From a checkpoint of a small mixture-of-experts model trained on Wikipedia.
Experts: 256 experts in each of 6 layers, a sigmoid router.
Below are experts of layer 3 (counted from 0) of a mixture-of-experts language model. Rows are named router (the router's row for the expert), up (a neuron's input weights, with its number) and show model dimensions 0-191. Each number is 128 + 32 x the weight over its row's rms, rounded and kept within 0 to 255. Numbers have three digits each.
After each expert's rows: "comes after" lists some tokens at least twice as common just before its tokens as in all text. This comes from a sample of Wikipedia text that the model never trained on. Tokens count by the router's weight.

# expert 61
router:149108150143096181119170127154113102070150159104080084121113119091147163081136129087125178155127169102122060151130143131138124118172152081157162099100098121119104115108110158113186151137119126118146107086092136087116176115106165130111112167143142119116128103089144112087089188081153100137079147113164137171112083150142180164136102089075096097108123089103167158098092107154193134174098155160106154043070132192141115148096153127084211142154101106165049117141046075133123167138062104127122082157109177084121168141100086072085107124130139107170125127139181091143117154145108103110
up0:110082126181119157129114110100098093093142194186082104075098135113151168089201085149100130097087092103121073162113141167091163139168149154147124128082115145122151182161096144102148119053124107189182112144092139119093086143108116088114124122067112099133112107117141138087170124111142152153103127145087138156087118097141095148159140136123129116154051105157116141091161120103052146167175117126115143102118110152130105097135106139107255138167142120128148071183100170140126128112101063177193121134217138123139123098102143094168091149140144109074137055111131106133128122148120139106
comes after: "\n", "-", " al", " non", " Al", " co"

# expert 5
router:167075164165140150068149144137082145082176146097138125154099126110179144125167082140134204115168148097118152138141114135120150113114123084186097129102116182143151145166106153057161158094100121111071106128150156118107155138161146171084107100137123219105124110131085135164112107105181143131121111161105146175107113139162099184097170124121170134146110114079093138126208058123095114049140097109129115130189107164144142116133135145160078132155123106146115090118136186126092147107147117054132163106117181129170056174139162102119105159106129070156167083074117098084081086125101142186
up0:099017132112117148114061129190116082138123162160100138164106150159114121157198117139143151148103096093120144098196099151100116173169159157122165097161099098108125156166103092081120122106125135120097107143127192209179142127165136182089147114145159138125085119192118104085109092125165140104118149096148144173090160122104145077130089126132147104145139139086121149134164114131120130100101096162194102109193147140118111087093089129118185090146062148159126103141086107126132114085091158073109102113133200159127096096183157092124118103131137131095182208090168072129094180141142133147
comes after: " the", "'s", " his", " a", " this", " their"

# expert 10
router:155111184089105101148124143092124121098118104127140150163133072071170116167197124136125108162106165091126137083132129197123060092197186158150119098114112111150160139107105122090135175132133136117126154148091161080117063087070178104125160126194158100148148095090153144111175207109133140090115101106179083133099098107109099107120180050134150100115117123056150173138191094143128137180128149154056118144078084151116141188161153118146125126098118111062147165162146107075154125132121132071122126105108118108176068099141093163107131151141124095124123134134097063135094086172114142128
up0:143102169201139052134124114092159107135131124067114135201057131111122166110103124104151104158115087130139083089174175157123121140146161116128192204125149116141126140086129172118161098119109069113158133133118125111110119093121133203097106132107092040086074117098121082156102129075071116087156117109132129131117000121109138169174114103161099137162126108066161107122135145177147166168167142151141162153135096119193174097097082113114084154132086104100097125084156125133128099132125150154119129095099143116103113094138151091098159127120108137143167100113129128107110127168185064081
comes after: " the", " |", ":", "|", " United", " of"

# expert 2
router:136085111143118116116147097126081164137165152122175097111098133083157122141179167136070113162123132134090075143149159123097098146136147088178136067128119124143145131086103167112095131080138106167087133110154172074092070125072156142125125137091115133099197105074142111124136154128116115127098035131105100130107121087193104090079172109075104055108083123114118114126143136125107119140144166136073135157110147135091192096122123122119148111128179148106129097084123176087114162119112167016112133123137162115120152133148113137085094153054094156189199117164092116207078115085080126137
up0:145125173155136143138073122149096060105124124046096088154099145140095103183143138130084101132100120150135079174130165171164074137107201164121092111140117149117182131127128075049091096113145103098146181177124116115137087137151139103182176176101118163068111130122151133080125086092077138123167129132135078185116129131121092240157163121082132106116120083127115100118155169155102093098120169126099149165123164118103145111174162127122174065112138108179053103099153201082105101112103133106068158163152123141120072127169110152130112127164151153106114131115082110160125128151124140160
comes after: ".", ",", "8", "6", "–", "7"

# expert 39
router:208112130143152054163116146158158136143184139144148179141080111148140170128174110109121181153150171091145121145150156184135171086171062111169123131097107058126122206095076153111157157051129118147105126085093159071072051127115189106134179168049155162137119083042113122145164146102116144116163081118145047143107125102114159117100156123114112112130110159086176130117133106112102149187113139156079123104131109130133132106141148133140169100135107134084182122108141091098131096142149119066161126107102164069120106142160091097115149103101123110157152120118118089112074108127151142150
up0:165117133139124070122147171159094101142175181139091187115105119168170172191096104090079122113117148111126117145164147128137084108179185128199077155136091102114104181134095124149116096105076140154160113174116081116184125149152162078137075192153206086128158133101112151146132144163162155142098113070115117149121161153129112116129112132161122115091112144152146146097129118128088085136085117146156126135090154197195120188153141169133225099136122115090134113134098099159155065115093104159124106206154154127146111090166086084145152119091184152075125155116086099098093110142105169160
comes after: " the", " of", " United", " in", " South", " New"

# expert 248
router:148119155106065095125184108109132095114131145152157161134150130113165087178161152034119118148097107127166091143143054131088152090177144101082172119135146098134090135097107168160155155162089114112114164090116158083144136099151122130073151142081095105108104115113230132086113171088183164112056187164147118127132115104174115082189114113106143125105132154145096124123091076172114059146137116138091115142143159149128116130097084139155114110108123101155150182154090173100064126117148106169117086063139095087145153124111107160095132108103101035125111185094131106086142128073108132165
up0:145127117061106144127109104106097093138125174100124057100133093147175116092126139186125126118152140083151126114177139095130162196089081145142105118122075076143124107132156174092184091098142135108101128145093175142150089083147117140180144125094142148156138131112083093131152182145133144108038132116138058145100109145158103151141113155104106143131182080122090141149180093194137137176123163122118082141125113151096097102095104102113135191107141124169125115087165095188076037133177107163136178080121107144099115100159081082116115143126149179211101115134059117136108133068159079119
comes after: " |", " (", "″", "-", "°", "("

# expert 29
router:198119133150125042097097115187116115136127121078116129157122153148164198093144037100155115137170202171108095136133169132131162138088154113176108032121132057129136128118100203095126169143065095150103134117067163065118140126087124147117101121100112124106160119167122104066169112134168184076101144129082121110114089119092122155093144126133109114106124145107086154136197174143062117180080108129149129156156135150090093167130120150165087089131152096086075101152100129061125111104126128175115107114137146143108174152105160098124108112085143137150154126113121153099122161150160084162
up0:138157114116084088197169086131111096168099163102078166121155112153141109140148149129160135106128112149105091143114136093139121184111109119118181102109151131100110087125050121098166155112140147121148077114115103085141121116145111150186112160165163085116040057152124182102184094152110137055144122136101137129176065086097148120101098067094102087132134056135118105110151089123125093147117133128078137175123141088082129129112168150175120117111069121068165120135108096135164113165088102140137077158231093128166121103104115084154137141135152169079166181099090123141093097172124135189
comes after: " |", ".", " as", ",", " known", " to"

# expert 51
router:101131156089053115094103215136088108100178157145130131201116177119151131146124110112146114093122112132088093206158179102131140123104093140113151131108113115118086135130086069098162156087127120137115161130073147072116066095151124086084148089145112112135080154131073113117177182084130136081062108167085115102137073115130147134146185135133075129134154147142140073099083112123153126120077093197104161162105093194121132160121188176177107106189103103132078087138136128108091109134116101053115097148149089150164093140152139152107145166099115153190149148118107115092093142172124118095
up0:163079136148156078100191101120189167089100124111165133121124139138160147163192112106098143149191077061098183163133141151089095172104111100166120130104151100125142111155097051115162158079110138080157118167105152129139110150135187126050117113142168094142186124133184158142116139117199166123143146150146123075125103202105134112154138165091119075115080202117151176171092137131104117113152151188081133107182101111090131156119188171090165121131149142065148070105117169107129168109102066089108126157115106105155092142172130125149112153102091139139120145095108164098097087123109145118
comes after: "\n", ".", ")", "-", " Country", "Scientific"

# expert 12
router:143094130157054154090143160121087131117125120079197171162117156102122130148143064123140194127112083168112130113168045103117071170167152140133148133074125071133151142125109115161156182087101154088078105127152140143124076143093133121141146089177140104156160107132164152096153165077112141151156179198167116145061085143133134138167137101126139129162094093134143089147197093103138170148152165111121141152157110108114156057184113124127137083110142162086129161091178119118153165126114155060116107135149193119178073171147103093074161071132148151134112144090069102083132157107119102105
up0:146146147165097214113113127189114157200123143127139178085138080102153102111118065155109141063159114114113120133151075150129140082152152158180161157113126163108102111096131087088198119115173132107149157114128113126167139056080168122104035139112105112099099124134113098095151123122100148130090084078174156173103159149137110106094164118078111126151129070125088073159157103129158076138089104163044161117153156167132173161150144131113189087087133147091166139139095091081114165173204169151090148148137115143134112115100109098120117134137176090063123137151120089144103171128128126088
comes after: " the", " his", " United", "'s", "==", " The"

# expert 59
router:163057170133156084156135099110133019108114151105129138065119139155163184123190146095080151179117144109148153134142088134126137109129131134133163119176116079159180112149114147084119115070103120144141185145080186093090118108113150164065144134048182160119154093055077091099140130106096141092093105119140081215085097154138150180138134111130099100144091105104146165087165067159101169150085143173088159125116100120064140064156170096115152132200127152146153129133162112118152122158157107122133155147110175127151121138126145168128097148073120103130128142128103099149119083141155099135
up0:107055135140108153130170123135084130127116155125113093099131100066125107118163181150126138150116071053130169167123096192156164134110102122148105137120169103168094136129098179084142085074117109227153195142078119092119177120137150170104117145070163172150107127132177100103080108140119199112116087128123180136181170098145161134139155149108154106103117169097159143108105133122115150112076134114115119119148099129094121071171169108055122130198102139146188151085087114124105139162113188073080166124136194118175126167195098104164136106102170144085132141151129104174128109102121117139
comes after: " the", ",", " in", " United", " of", " South"

# expert 25
router:192090204124139131111122112143086113173170129125135117138140124118091095159144114125131121161090130092091110100131181177098064119129185135153102135097069095093115096122088099139141125097121131098117086089122113106055129127109149159131130088104104116038135147105137120118141087109139132139071108088133044140128106111110128103168159117146129124120160132111122163054155083098128100187117109153097149058166162197157217163120156181172134134106085106103142071134081146069088161099123109143061128120077135121133137133109143065097079058123115129181148176168138087126101180101122127119
up0:194136160117078119147113066141117149157163103143098087155153098058173154130101125177073081065088162142098136119143145185142123100130083111162174094149080169105099161117126137151136070160134112159104106134105094175099114122126111107140140135092172109129126184062114098125169094111085098145137111139092116129141112174152131085130111164108135075145141128155050080171094116106112137163158105116138135165132134132091171118108152218151063072146059138133107090167075154176157110104131081078055149152078148114124076111134132128153133116170138161101129116120153090135064188092154093146
comes after: ".", "–", " $", " 1", " 3", "6"

# expert 4
router:155091172153121066075154115149121112123228178142154134156073164078172136159130140096070150132137127097108146148208126118121126044130154122122098108146138107088140127093096194103134144127112081151120114114171147168102075102100185122147126087085092158111168083101128132109143154140115146105096123145130073111057171086110137161131150124102131081129107097106159130092122126116126105149152141135051163102088154127081200148123130137123119130100151085107070107123105151140147140147053160121140144097100165103173138129109137130105078203072117117165179097181127105180105178120081155068
up0:149112187118086163108071129146119092167087142117096089186132104113170085152163177113180162171124127126107102154103157152079103107151174149111099140080145130106140102125146185144099085109119214175108103188129123106113049049144084154083127152119120152150156147120116125145161104162148122130178147131119120227094122166176130115144105107143169119130089112098179084091127133114119130104147055143135090153134106083100157122095144097131108134070081167145138125135099180118145165064132175145154151086094100171143111120166108162116169169098121120156127080208171137141102110168144140063
comes after: ".", "–", " $", "8", "6", "7"

# expert 224
router:156097179107092102128148115187136108135098157077130105132117142083146117110139131051128181131122152138130098153119101113098097107205153078136124103131104096169081104187122148105138124063175074102154227114110165110103125152147146177158130144107137094145109129162213130087068135128219166149141178168156150105082072111131081079159137091110090127140147150114119160102088111159129092117138162153143161095130087186100177096132148116159153080164176104227144111154138145141066134087096085136137116135164170076139140093108115104113106152133110121138154119128120138173104127142078099156
up1:104085153097115133113109078123126137177151121160095184150198103124192093171089160113142150123134150117141112137145098107039163150124125122151140075101206121134084143148093144142123115082155124206113157124079101091096082129101137110176092126095089088175186140063103102084134108051141128162123176143135121160149137119145145113083130185065151089216143083066148144121061105080124121094143136140151109097089159145113143093191121119113173088148145094107118074128170124116154135105136177109129155094173120125113151135158113155111133168140148115098165074119114097137045107121101124135
comes after: "\n", " (", "-", "″", " U", " \""

# expert 3
router:153125109115138144084167170122131100121157162071085111095112141122135170098178113111132170113100122126118038159121169138099103138140070089167173114096111066081132138116141166150186146161100110093150083092102128100117132111106130150104125205103149162150142151091141083066095147092103115080080135116162132137131063140140148118140139046093127130145115072147195186089109106161158138156129129111102154089064152152145130107112171169144128132132138132131109106134053064106111142131089152135131119108101194115130195175104149052102120162129152175181183129133168127137132188201108091107
up0:113094178102116155109138100227114155190188111136128164089127108130169121109160131088113134138108101150114135153095067147086096063163057064108078122118118099133109137146088156129176094113136110129193181146113188132182063089191129131092108176105103131126131088148086157127103072145128044141179066131122123066134135148153117108154102099060164099200129117111136144121135120095124110127131084180188118144094157087175087103146159143149133107142130089130145114130105167146111103086094118113188153101140158142074133131150155156120160126064158121156159103146092126139089136130157159138
comes after: "\n", " non", ")", " al", " self", " anti"

# expert 49
router:122151102185123144104116143193114090087117161069145154155126153104158119111159051083095164103102110087100144109146062156122066144144187087125144115093139121160147145135088128095119169114125133077092130151132127094129130112118237146163117128124126147115183062091107122105122156091141187091100105154103095159102136080102100124193146157105109145135192121120127105135216115148165165158113149123121117091077094138169149117167152166150170138147147128070096151115171114143067184102143119117098086160096137116175080191168165107111142136122163049133168148106104086105066126162133133110
up0:046105109169065124120124163160117192160098142070079074138091108127153111113086125144109103122133123179083099139131130197147115181074164096096133128110132110112120176133158153146145130105131108166117115152116072146156166121139134152161153119144113169161193135138100196178125120115134130080148142156130104165170147115145173126103175110123152134184155092138158122133154167100169142120116191138099122113150137148135052206061173164121126092119154105092126136210165146121148118073144081139123115159099128117112195118190103136171157191096150048115117104104214123120106149131103153142
comes after: " the", "'s", " a", " his", " first", " Police"

# expert 6
router:127116167137079104168121088161106065115120157101152172112139160134134101093171175118139122107136163140151116134122092152205185131167122153135148132113136050142170154095086211154147171200083169067062087106116119071107117101129126153142181118121076120102130079119179152115149162072115141140095126194137093091110077119107077131126072159139098131141128169116118155079144144102098168119121112147156106145162109139129167152110124153210145127090162144098119161046100129101133140082143090074108115077058122113106103119101114135127155102083153134121137072085131103140099144143068079106
up0:183102072118152112140126166133120101129079191124124097176137102177128113150179070164085071058157168156220090123157089129096179139108148148153163131159099070044093129145124132179096188115113146121104152129150112093128168154164118142097170168134109197168065076135128153111170163156146135131167115163117162114125141144137135135128103094144131107150079095092130152135159109105084132116103100130111176170151107126099128173171075133142157119154097169088122134182094091064097127127124151135174104150124175181140113116171169097170100083145116150164144173083104135104076114162179147147
comes after: ".", " |", ").", " as", "\",", " served"